Experts of a small language model: 6.24M parameters.
Below are experts of layer 3 (counted from 0) of a mixture-of-experts language model. Rows are named gate (a neuron's input weights, with its number), up (a neuron's input weights, with its number), down (a neuron's output weights, with its number) and show model dimensions 0-159. Each number is 128 + 24 x the weight over its row's rms, rounded and kept within 0 to 255. Numbers have three digits each.
Before each expert's rows: "gets" lists some tokens that make up at least twice as much of what it gets as of all text; "raises" lists some tokens whose logits its average output raises strongly, later layers aside. This comes from a sample of Wikipedia text that the model never trained on. Tokens count by the router's weight.

# expert 17
gets: " |", " of", " to", " in", "=", "|"
raises: "ES", "ć", "\n ", "ń", "\n"
gate5:136121162123097105095127151068121119145132106131140123129114170076132169116146124143124132147103095155139145124096161127121160124121092116143150144085141129176172145092077125149101131171132158141141093140142155156157134155116160075109123111117120094140122166139117090142129147174112122167127135111091088108183099106141130080123130147110134143103175107137165114133128115096148141135104125154139140115155138140110147119078142151118131126127146090134108108139120124151172177152102113
up5:125162122126114184122121143113113121117120171130163094095119157135139141176187104179143145146127132120099140170129096121133174146174102108163150126114089100161128091133113111128129158129126149105126119125113130186120118089132103113157123098132107091140137146129133110105093115140123128136107112141136132118103142159094124094145128154138163102147152075131118153149146145102158097095156109122109132132144149127115088087135135116105075136177082128159129097126096114161093162134129096
down5:111112128099171133144120136126107130118136105129115141076110134122099164143123091151115124123178139100144168125124164140114156129105092114182129120141142134161125115197139101168092162123138147176139094119133107125137124144135136120107081112148144108121148132125130146094101111128151079157143150135116072149142135113142125112130081130089094118142171151126137096109126115147120114130124105141070120084149149165112112104191143119111152134133148173131111162112128147125063130131135155
gate6:133127120165142095152117109142129118173170149102115142128128139112146132080131116102138142143086150119120095167101138126093142094116157163131107049100174159107123158146097144124121134121133125153150165154101109170139074129124108215127121097147147104136131119123101110147141128171124136109147132135120122134081132085161121100121176120152096095116120142110095148142118140163115140127129129120125120099121172120169131162130102134171105165120139130121122095133127136141082120146111118
up6:100126086116127074089115112134156133145142128199157120136156126073105147142087124164113129103134136161159155095127144113103128117121126067109118139107085089119182129174114161179131150157117106154123132103145118112117122120130118159131076110140143130139116107119146133122097078145151104126129118127173123148089109118105145177104081187105139142135119159140146133095151102134159131142140098117124137135189125135097113120118101119118139144153130133113139130152110130155140110153134135
down6:126142108137149143136157136117101117098133120147155142143094144168136120158105122163076154161097133089142169082138122127123106140117116143121139118156140064145114130101154117103170104106115166154129132101162164121123144154137144073122116114143111145149132174136152143150121113112124074157086085105129141111123137175126120140134094132112119131133105154112099127091146142064104123087111119148107140157129119143098177123119112133099132128170188105128115124136135143155173096098151110
gate7:126139133118166159124091154099159080140162123121149110106139155124146147123101113127127104108144114181171106096149131099101104132123161153117154116123096142111133109151095143070122126153080103175188154147124131141096150151142099123169110129125158104133139094117102095146146093144136173125139086115122065149145126088121110181124101144136144135097112149136100116119112110114119148122146180133120137142144144097123168114122091106144123090152155131126141163134123125114093149164135110
up7:123114101102087101096128108167119109124155114148111122145135141162149124139124123156156144102090121070104119134177131126125118126171121107119168114146143140131119157095108124125137127121163140107139154157060152127126186151131124123152167116128107098142114145123111109132144141157124100100133151137115119097172141179108143108165090159102131156109127128102129193116115121097162129109086096175119133138101121159121102174090088153152088128120143112126145123128155104104137092158100134
down7:116131131125084152150116119140080102151081162146177131144129116119173138159104128097152138150121143148081123126164099123135090148145163121124142118142107140127158126126113133119090131120178140157120117132092072119108108171111135143129163121164109147123109103117119152113101122157157131119097121110109134139092182104121102072088168133123122113132081157141137133129096137102108128124118133134185151169145110115130168154094171152135080115126149118145133122119096170103098167130126127

# expert 8
gets: "e", "N", "S", "p", "D", "P"
raises: "án", "ás", "ía", "ift", "á", "iel"
gate4:112099175148186099093135081144121136098194139178107138114100135167134129125113134118151131116136125098119155129174116137119111118118143112117151120184122151100151106102098115170104168134152121115104144116106102146133163127112125131160184106123097097116159091123175138135131126107127123148137142132153168130153153109137138154145092122132146123138134085108097159119089146111081116115130159126098137129126127164145126118106089106095138104135154076120145075115123162142145133139144093
up4:141158121144125102155146084159136142122104151138139121126146162145075092141168171097139093098136105124183143082114146155110141131129118130097102141110128103144135121089131109119127145153115076110125145158118112126133103158153125114146144138164142099117108141146106116127149127127116119101156127156147159114134175124187109141077118141204086144155134129127143131134142140078094121160087141131123126144177120086129117113133129143167152089116083164112087144118126115100135122142119097
down4:127074126096115107106101139113089128103141098100155106164112136088177113143140109179090132120089132104112139132123149156148139124152143137109133104138156128141129109166118114146155100082150082122137167114148152121144128147132127144142144118170145113090108119149134146151153127129100146146135141121108168098114121180110106166110129127174130122148114184126133117099126100085156123086114179141083133133089136136127141127154104128110121091114118123077158177115109104131124145164172154
gate5:155121158135155148127155110149079152143130101109078145123121147138143131144142096133151148152147098175163146141104102123109152127116092134139140169131119148120139167136167163125130128087143122166109141104117109117138130114110159107117139149134166125133089144161081125128167117145154156148117068124099146171127098116146121125079116135119117091086086103130153136124064120195115146121113115105148132091112123098156163108109161124159111102097112094123120146132157133091110132144100105
up5:137101141107120160109147097123116057136117135104176155121122101117125138162163119110151177157174120135139112126088135083116093140128103110153127105116133134109104142116166123104181160088131125071101139107166138123127108149115126122194114119105152118146119129130156134134114094135083146127111169117116102139122128110117116167143159089129176150118145142107130143107080106086138121135123125182109138166149145144136131140132175135150146130143136138120079105117132099135071132129121105
down5:158130145130071115134139160111101176094121137150110105122144118189152133112157141157164120126088167130101137136152171138137169125092108111100105143121164156134134113134118106112095119147148093133150129180127135138131106112139141117119135130136164112100100102104111162069106136161164140121102131154148164147146147122112099133125127119130114089103104150144146109091131135173075122147098102146141141074091113119142144126104086122104112122126082116124128096140168162128164114128176123
gate6:113084134169122093077114157122169091136111160100130154097088138124101115130121160163172172134159136128129147147114144115165131141140108076126143184137121122113151138135168122130138119125121169148165167125128136115141163153160145097169104138128156093098122110151116129128131148132145079163121107120105181123132126140098071127138144138119171124133112168075161096131096097124119112115105137100117145108130083142131110146126078098131108141135133114127123093140126132149116142083122151
up6:141084165101179128132133170119122133093117087157120107122133104173121116106136154144101131079132121119117112118124108123178137144127155157145099103107126107112100123090131156126121159141122125150147168183150112155127135152132089124147140143086136130115096146111112100138139121112098095078121129140179128194152100156079152103111158115129131153129084099130115140127119126128140106155138092135153139138128120065181123124110128149152112109116165128139126119136142091106134125166146183
down6:133075128168096166151124096162105112138121172123160117124133145126130164135149137143147131123193153117101121129115138152112145088091107120160167136170127126154107075113106133179150113111135153158107111114160113114075127166146151110106102110128121081088154122119121136109169121131112144108114119135133157092137162134074127104071114108152103139087126149116124144112138145155132137107115094145112111152128140132126106164144134117125136115154120110150150096148098162151118081142126182

# expert 1
gets: "r", "t", "  ", "n", "g", "c"
raises: "ribution", "ality", "cial", "ller"
gate4:099107135136110163102099098147148174121119126114136126106144126171108154132142107133120111121137114131135096193070138104146098148102160150109121066091131115120106119092106129111128086144101189134112140128166137097097116099117116120166152156158135169099086113135142149133087151141137116176097116181139118083101151148136111176148162090133130119110162118155113105116137118110135159131139135133124131158124115124104160154143138109121103103101155102123125106153135129138136134173174133
up4:146115157130104147138125118135105113120157097124099125096125139144140120120128122102135123155137124119150155147107118156132152118130120153143118108077102098086109119156066137103104150130128069119144149109103123165144157117147143135123134148133138149130165080158140116131155125158126143159092188138126138110099138139117136158189189097145087147134126120106163103147111101140086098099127127147133112203103186145087139165120153108152120126136102139146109087127119132155111089144115150
down4:115144157091140132106114126134095113156165126160109139147149159116101109129137156132131156121105125074133147092117149122129144128145121156136144130145135155112121131110119131138111107120101099136139176079117176161077133167172109084156106092103131165138119169141121096088148127116099148127132138115133145090125095137070114096111130111123134118137102111121118102157153157102131182168122150133091096097120181141149148116180140086141165127131128093141135149101139163120099141165104113
gate5:110129132127137124120121138171085126153168142129165082141091123119114157161092134116129151114113161147208092100138099101126102125144077136143108139137161141136167153115108171114109125159142130169126111124086080140130116109140133141189156129127142084137140132104092137114123108153142124124127107093100091106135158087120148144177127153204108143130136116106112120144133134108148119134158107118154151122118115142108139175139105113123153127100115076147122119125158160129097124125098124
up5:114134120136126172108160087116110106124151157118108145132134118148111083119155159114153120136118161108149149130098156117120126150154132121135155163120153120137126109129186148109138158112136161089098128141094106126183137142133134099111104114089079083124091158091091110148127159095124151145119152133086097141160169094128156198132118094110169131121105139088153158133133144118113112137142102135163141076143117090131131119164157118116153153134092119094126117132124112130100095162125099
down5:123125131128071131100153128095141132140103151169106115134111111106149147072112098156100110112161158130113120121114101147124112098116112147135140142148170144162123111122126171121147115156142133135147086137081138099159107164144148107158139111153135177105124117089160138141116183121119125181159159138153127150097152149096169168090084160153164114192132110126110133139103120115111144113115107122109107155092122164147104124078129119104144129122098114134126105101115148143128119093090134
gate6:121111136132099124149073170118127187176117156137134116142113131074116110161119070204163106157194083130139133098137105104149138117150130155123128095108124166128121077203098129128088125130113113106135169135168127161088126106107120101136168123121114106097145115149106120154149103101126140162144109148111142113125112108165143132135114091131149149124128143147094135120112110093134143136136126109133151137103137129128113119161118157107130114125130097127106142129123131106143085154140146
up6:140124150112149123142144102137151032121098149172166088106157136144170125113130131120142148149094122101151096102136113132112108134152121147112114132145147097119121166129147092138096158109133131143099122104104171129128145113139113114179107090118097169085090164149128116112081151110116109084133140114142147104144087114144152119103148107081114121147148122109143137101168094113138133096150130137142108155125096155115163148159166089143123148106111140155125142129126135130136165108154177
down6:135115150134163125075138115098140133105097159092094110133075121120131174101120097148097162100109114113119133082136108089157107140106165115117142119163084160116124108134193133114120135123181120142099119108123126118154072100148150154078173117129149155112136130129173160139151143151129128124084155125164104121183124121122113130134147155138110115130174122126128160119147140145096126130124162162123093109114089102111150158129089137127118141138115111142112147159127122137087140125171144

# expert 10
gets: "\n", "\n\n", "|", "″", "  ", "t"
raises: "ware", "Scientific", "Personal", "General"
gate5:129147187134144108136162159156105125138144166078149137145154128121096088157120100134127126147127129115149168125148098120116159129153107144141127114155134135111127100133088147142153155158124103130112110116125128140113122104090121143094135150128139101069144082133130098083102078171147105132165138145107124134124133181118148136143118136103126148101113091094148125119094144052145116061151145150088138117125108140154133105137135105116140118142152099145160113147144120147067155131143163
up5:100150098111112125124112150131112138099113165084159120137140138126150114154164144143107088151097093120122105170176114086131107120155102188146092114127156132034162123137100120138148136142114121087130120133093132146149126153101110144137137136139087080107131090126159138142136130148073113123116094161138191159121148118139114142146132136141122116125118119144112150156120114098155131105161104145134129125111153100173162126115114093137153097100120138113121149149186132142145095126114134
down5:138035145127119153134143131121141182170140172141177125131127132172084135118113138086125137124141150127079116150113122125131110153118174184127143098135151117098142143132150062122110124131106128113121094106100121110114146122127168173138134139126109104128138119136137102169138089122080098150097144118148136099153107138117096165143142116108117157101091140097156151146155150141146141124141100098155105125162110134110115153116128096124117111131148098171151099105134168143122118151123104
gate6:133095147173153129120087121143147160111122164140132111106114144102102127126120107141158118093124133140132128144154113147155145115121138097152158115141092128183091135110150096120137135127120130083136149119126104161180083095124098079134161112115139098108114135121117150094125162159131169130133148171137132102132180147142110135156105127110138108167114129154115087092126157129116141148156119143145141088185112122133121090160085116161157160128100130170124094123155099108136055131136134
up6:121158140129144090109152087106141133111172170122098118145152129091153100171081150080164110150115117111136086148083126127159130110111137101163142137137098137157137078139129128152118110125101141144141092160123105130120140135091146141094102146133115096148130117113106132126122108110177083143105177179133163169131145122137121111100118123150166170101098134134142109119168107136122139142138079109150134146135110155130125138117100153125101123121156108140156069149162141171122114146085115
down6:109153136179101066129144121151109119191100162158145114091088112164095161127121105159131139134182121168096149115105107141154102118152148109143130121140146109149123080140119151128147119116134129144117159125149124154125122111164114129116175081138149122115167144096109159146124105101121115134085104099148148115153128116135093117122137115112106158165094123138113180104138128115082128141133122119131111150131147098160125115084163152147124166159093126125091089118093128157086123118132159
gate7:107125110148161188127135137171150160143118150098140077117141133127122130154079149119107125126075137166103128148142117113085114164140111115118119123108167154120141135106091133058151116160154100130118129137129143118159101105098167098081093137123120173090133144125141127112131096192129139093122081136147111134119125142143143136108107131136168132084155105156144209141126107105120143127134141089128145143125127140135175125131122137087128094102147130155128119144120098132149108132140148
up7:110122170155104180139146123113141159154144131084154138136170084145094122126154155168105133119071098136108144156094144158130126096136103137150110131140131121140119140187188136114099136119112181104102130100104131154115105095173139130143119090157133109125131134112167159132106105130116173108117129150104132145141135127105115107121194114107139131118099161128164112084118131147165108162138142116113188136079126118121092143089137114124124136126122103133095120109109126087141116105130125
down7:105104140118113141116123115140145106085127093127149104144178128151145150103122118126166148110127162098095141162175095117109124149160108178108123113114143146128131154120129135116142120173118108115146113123091112104143126144178151150141145122106135140121131132143165125123101138150136091119135120132117145153075097112138178151094114153149136137119085090121110117135156133050150099196152135137140135089088105109127099124099116165145148095120130119123120161151158170094095076138130160

# expert 18
gets: "'", "ti", "ta", "si", "hi", "ali"
raises: "h", "ila", "ns", "ife", "za"
gate5:114130128134131111141116120122123134097161132111155158143134125145156133136110141167129109107141098084151154129141084093159105129130125182144127130111114155121099141138164114124148091191162135143126125147154072097125122154085169108160105108123203131141123113137081121146102121119163166135115125169091125133108127073126077145133143113140158135168111097160096124115102109141127065086150098166121111163084112132111115130134123129122102124121142113101160106153138129129156126135115136
up5:133099189098126120145110115127134128132149089145113135150125142156123144136112146119130089129103132140127146147169094139122113120093094170068073131123146128107099155141147127131130172112151140170112165140154120127132109144106116106161134123118155103121118135118103091152139159126130146100150138129075137136134072144173174131142135142144117111096109130201091104140139130113129101168099112123153159120091081124104087138127127127114083146082124095148169121138095163126104132140131154
down5:079111103146154154129096128183131119097138107117129135161141135147108125185148091176123118144129111110122115124099141161157113103143090115158125177145115132128104141086158130187132135136144106130176081115129087137136101102104101180130064168144124138140103119116080136148127134104116106119097133158135158123150121152146166139168122100138146174126097140117167113146091100158169123105119099133147105131125099112105124125109121137106131160089110146138120161120117112143127109130161113
gate6:163122095129123153108099095106150115145165153155159144121107157142090092122153151137114146122112148134150094132164132080137145144106126125125127208101128138111156123104144129117107145155125131138136136137091142118124147086121111115148123133088097134127112163094128096141140153142161108115142172115101112153128150132129137135143092116176079130152128172135133116118169148139121190119144144083127118080096132107133145138103120082143158097098154151072091114134151093153142119088113141
up6:159160170099127086120109146132087114130080188118117134163113150144149144129167092112129092123076109093137098119108172140148150089136133137149117139126146127104170142164134088113103163115119148109153133157120131122085158092119104166136139160138110124129115112147112120169173141090114082159103124140126146106143100128177075125124123134143142101114122114112174153113094133136126165130135144120168163152117127113114128100113131123159100154144136162106149109110155131140125129081159111
down6:112107097131137148162097139122143110124095102151154120166115128152158123146120115123145165078159121116108124110169140113132165151088081112146140176143135117091120091141179155128116095104119163156146120149099134116085136148151124185142101103102129143123116095119125134117113152155145124094160150161131173116116166164084141125103137109141149132128100168133141094128128127148112132156123099178108112116091089090126142117150096123122127110118157093072081156144148102117138142128158137
gate7:158146105103146129167156198128168131169124121120165203130137108131143113106128154106140134147160112119157094105143140146141105092102111159110153098138101153109108129125179112152102110144080162128154142138151090140082124151127111115141147133121109100163139108103144158118162133100137131171132116153092059164143132096133159122144110133097129145115144161074133136085086122123094136118130114122129149137115094147109113104141118124133111106129107085143116126121115107155108111148103127
up7:085113132109106136133139151130138128097182155167144110120160119127118156145103132135129101160163114121113104162131113149120124145075162118136117155152131168092125149128104163151126138090112158087108149119092138139134138150105167175148125151168166125134107118123123133135102130117166131114141141097154093117130078124138109107127104113138132122124134116151117099126132118092142143062112161137162085159112080141112104127103104165122124144103107143136159109153140139178045089143131114
down7:165118129152090124145138084140093108127137154197139102119168143144156155116111116121136126143140127155145117134086126129178154132149139121126146124113154168103140151126103076117138117160130114119086110149090103127119115063115154127138134139144128102143102148105111126132110156134117130102093153149093195120138108130106130059151120138170108161121089118144179144139136138155105136097136121146128112127146082095131123118125118101114101129127112170121113162100122149154182145146079120

# expert 2
gets: "-", "\n", " (", " \"", "\n\n", "–"
raises: "des", "ass", "de", "der", "dr", "ds"
gate5:129123155131148133121184121124145092147130118094126140116065105075141116153144103153110105114121104167138115114087139143148116148119203121157110156098119184096077152115136116110112142126138094116126100074151109115159141103085119161125120107165153097159103129100124133116146136118111117120115103147145141120171148107084139104143125144103150155098115125162132137167129132116194136138149121136080094124117131170146167110144135162126143166128141126144104141132122136155129130119149093
up5:072046125131089117135149158138128111163114151122143094131110123089129104118113114091126168111114152124119168128154136101132107150141151115141167112166128154130101135120120108132175103150145147138109126125154166083077126178110124108155142105154135128106098119082131115155150163106119132100136098151131139139135189128138105119152136139122067131141143156117152124133111134149161105152085136144117163140145152137121146132150179146093140082145118124135108131154111094097109160097143135
down5:137130168163128079099153126139113138114129169127199092109102096100131123170114124112132119118104117142122063142106121114146154105105112136169140128095128129129141126136120171156115163121128148129140122146147161084129110177098132157134133101158181136145122152097154146126129146110118125104116134127134097144121139171116099113120132065121156107147148108141154161150122127153099127096079155140124130128171107087119138112111150106096122144120176137124106108171098122136058146116118117
gate6:158121122128147145133095153134106118147149137117119103133163125093154144172137144093138171103093071156181122162135112130118134070132156135150145115116118116136108151167117162123126140153130106121110131094062125141123097132130118113139137117109118124112135154137163083105139111094135112113142137144133115134112091126159121141093123158146131144141119107092140123100103127144150093148142088125109108125163130212133119119108164136133084093115163129112161123159161121146137096093192085
up6:067120079139119132130130110202093102113152131151147155147134127157125091149131147129137108090149116084101106128122108114135149095128131106102102120159104120123098158132122136106130086141096129134137138152144141180154158138138143137156091141140114133146141088132090128136137133150106136123133151113100115158145147090105139147170143101146130134195130084176108165133126116129106101116135142143084091144098086149197103109122141119133160133174142088139108112145121108150121144095121132
down6:120119141102108096151126128120138146129091135152168154125109101149140126091157167129114120125077136098147097151133175100126119129172098139116132100153143137115141201140115080139123124111111101140113119129113163104117097078153094160131139108134122149163091163127155127121123098146119147106108125123058146112117096111105116136121104131130142157099169161135139165172105142103186122127098144150121103113103123159123144121111148131171103130122094123165135099119154138133127108141160188
gate7:087139178054121094125097150121118169098071150136134099168132099112096138115143114096138110128115119121132148137125164094149085117143144124117147101146133112117146134131131100110150128085131080098184172142109151119140174103161147127183120157104095165139127154136110133093138108121150127141104125138121095163166134091175145130116112107100108144119147176173119102124153183128109147096131137140110131132108135144095140112126136100131144128118127162110116126141144120138097138158123150
up7:137138153058127146122130095129117125092107139107115143145127115104142076155119112108125147177141108124130150160118133120131095154145134116142138120152152127139130090121112139147131123118149098127157165102131155127115145158098131104159143150118073125159113113108116161143145155118135141135113129141158099156120140138176142117087087088189147121118091087152113121162148111144116128094091124105139076126075161114137114117140119131167073168143123157156124123084118141131200124101118113
down7:160124087178155162121147068118131117144119145132117132130117153152100122162133116132150165137157112166100137142137089130138118108138159100141126139140163128155116125139112096120106087116131132158121134110161112155095123139141133130167150134110166144114129125103081092130122168135159118111114124161127160152133112095130131114161080115101128122121153078156167165096154127120103130119183089135126113129134137153113073157088112111142123113062169169124097111128135124138149096099082121

# expert 16
gets: " in", ",", " of", " to", " and", " by"
raises: " its", " their", " the", " his", " a", " it"
gate5:156100163110134148130110103098129100108161132145141164138128129103108120096094151144109135136129139133109126122152091132129136122121133145085181115098155156123148124137160109148150105109119102127127155123148085122158092144145165131164151157137096123167133141107186127119146117123134120086107115125107138063123110116091173141119128130087151132106113149113090162098113218145109130139137085134129067121127120144137153128120103143089099141148121105123137167093138153147128133178098108
up5:092128096131110101140112144135137134174159120084149100097118137147136126105151156118129120113106141120091109103089141091089175115112123122129104129122146142173083140156131115139133073132149155143093135119109106143118076157131137152118115177127147145077103151113171137186086103151121134129133124115179149133118111114085149141140145138128121126128130144124122210117108139099113162130150132135138129133107137114161108108168141150116114136084158104106138178138103105176162126114131120
down5:142130105119101144138105106108079085091137113116136126110136114099090145125134188127107109118103137113174137097137095132134122118115145125149124134111170129143103088116088141145120127115122153107105107159172127106108081142147135097183143178139121177124126182142129148114156166155086147104114105140138164117143105134122140184108114153128127081144163152166116144105127153139103127104151146123115129126098157099125113162181102153161147110122120165132143136148097118154124110116102083
gate6:175150156112132159126109130106107116087083147134137109131147126098126112138127071130141142177153134102142108125114082082081161134150113157140146121153144132110162119084145170105155119141147151144102185141116101114160086106099168128119125120166111093145105088147110153151127119131095128133128142163160111116136136090145131126104127156113100143117115131147119155147184158139125129060132123164116121106124151141147095131120127128123178121133078097145136121134121159141128122157122074
up6:129165139103152106179111086143132136102136110146147104132140144119081083146121135152125163104148120092121089151133099097152129108136101112141070133141077107132086137138110167112119132131119124112111118132112092093131087120116150158116144136144109117174132127142123165144144140113100117127135117090148140096123133175116136143102129112167142144139086113154101120158158127141098091103149158189110164078097139146176101174101153146113150146149116138138095159119177137132142131143143113
down6:104139114175127122083086155112140123114117142119106144174125136152125112139117192152180102143135135125126149121098146124166110049157188129137132091146128105131146130129163144136141119132142157168164139149095089133143089091150129121099098139106146153152146142107130113148130078136145140117142126133081115073118129130106183173111132139127113087103165121083107099089127110119128126133091116160128139165093144137165120125112156154127128157139109122129106134127115126106134099133128121
gate7:139129097137130153101129088127121152103119109140160109120107120106119110145117153120106130110143133145182119101134142158149109130154146121197168122087160136107180143132167180139128131124168139121132164172143110139178127087119163112155132109131140131101094179105134139116169124109148105103129113126125136141117134075162112121117120108112116147132092146141146107128153117153121135138147137095140126124142106136134128110055168116125160096155088098143139079145107155092099079110116158
up7:148132156144090163092127107110152123109083149087141099120116149151138103107094100139090146123129122099122117151130108144175110163134153138147121082093122145115148128130158193125105116150114094117122133114124123158114156129145150135115167125152105121174095118174099111096177156144151130098140127164116072137140125070118133133111085140104146143186119095112133136156147125127158155135160122132102157125126094144111151131140135148137145175133125129158137079142086127129152111134109082
down7:126153159139098158130132135118170128117109113135143132120125148167131163116097110106138134152143120124116125085100119123124141151087133148135144135128141090094141110145097166144112119093135091173101187136171128131098135130079135133076161114128115126126149117148157157132111142136137127102128131178085108129139159124189159116123098170118138151142145108138118153121106127120104136139150101122071103098093071103112174095174146115120120105165104154149149129154154142112071095120120120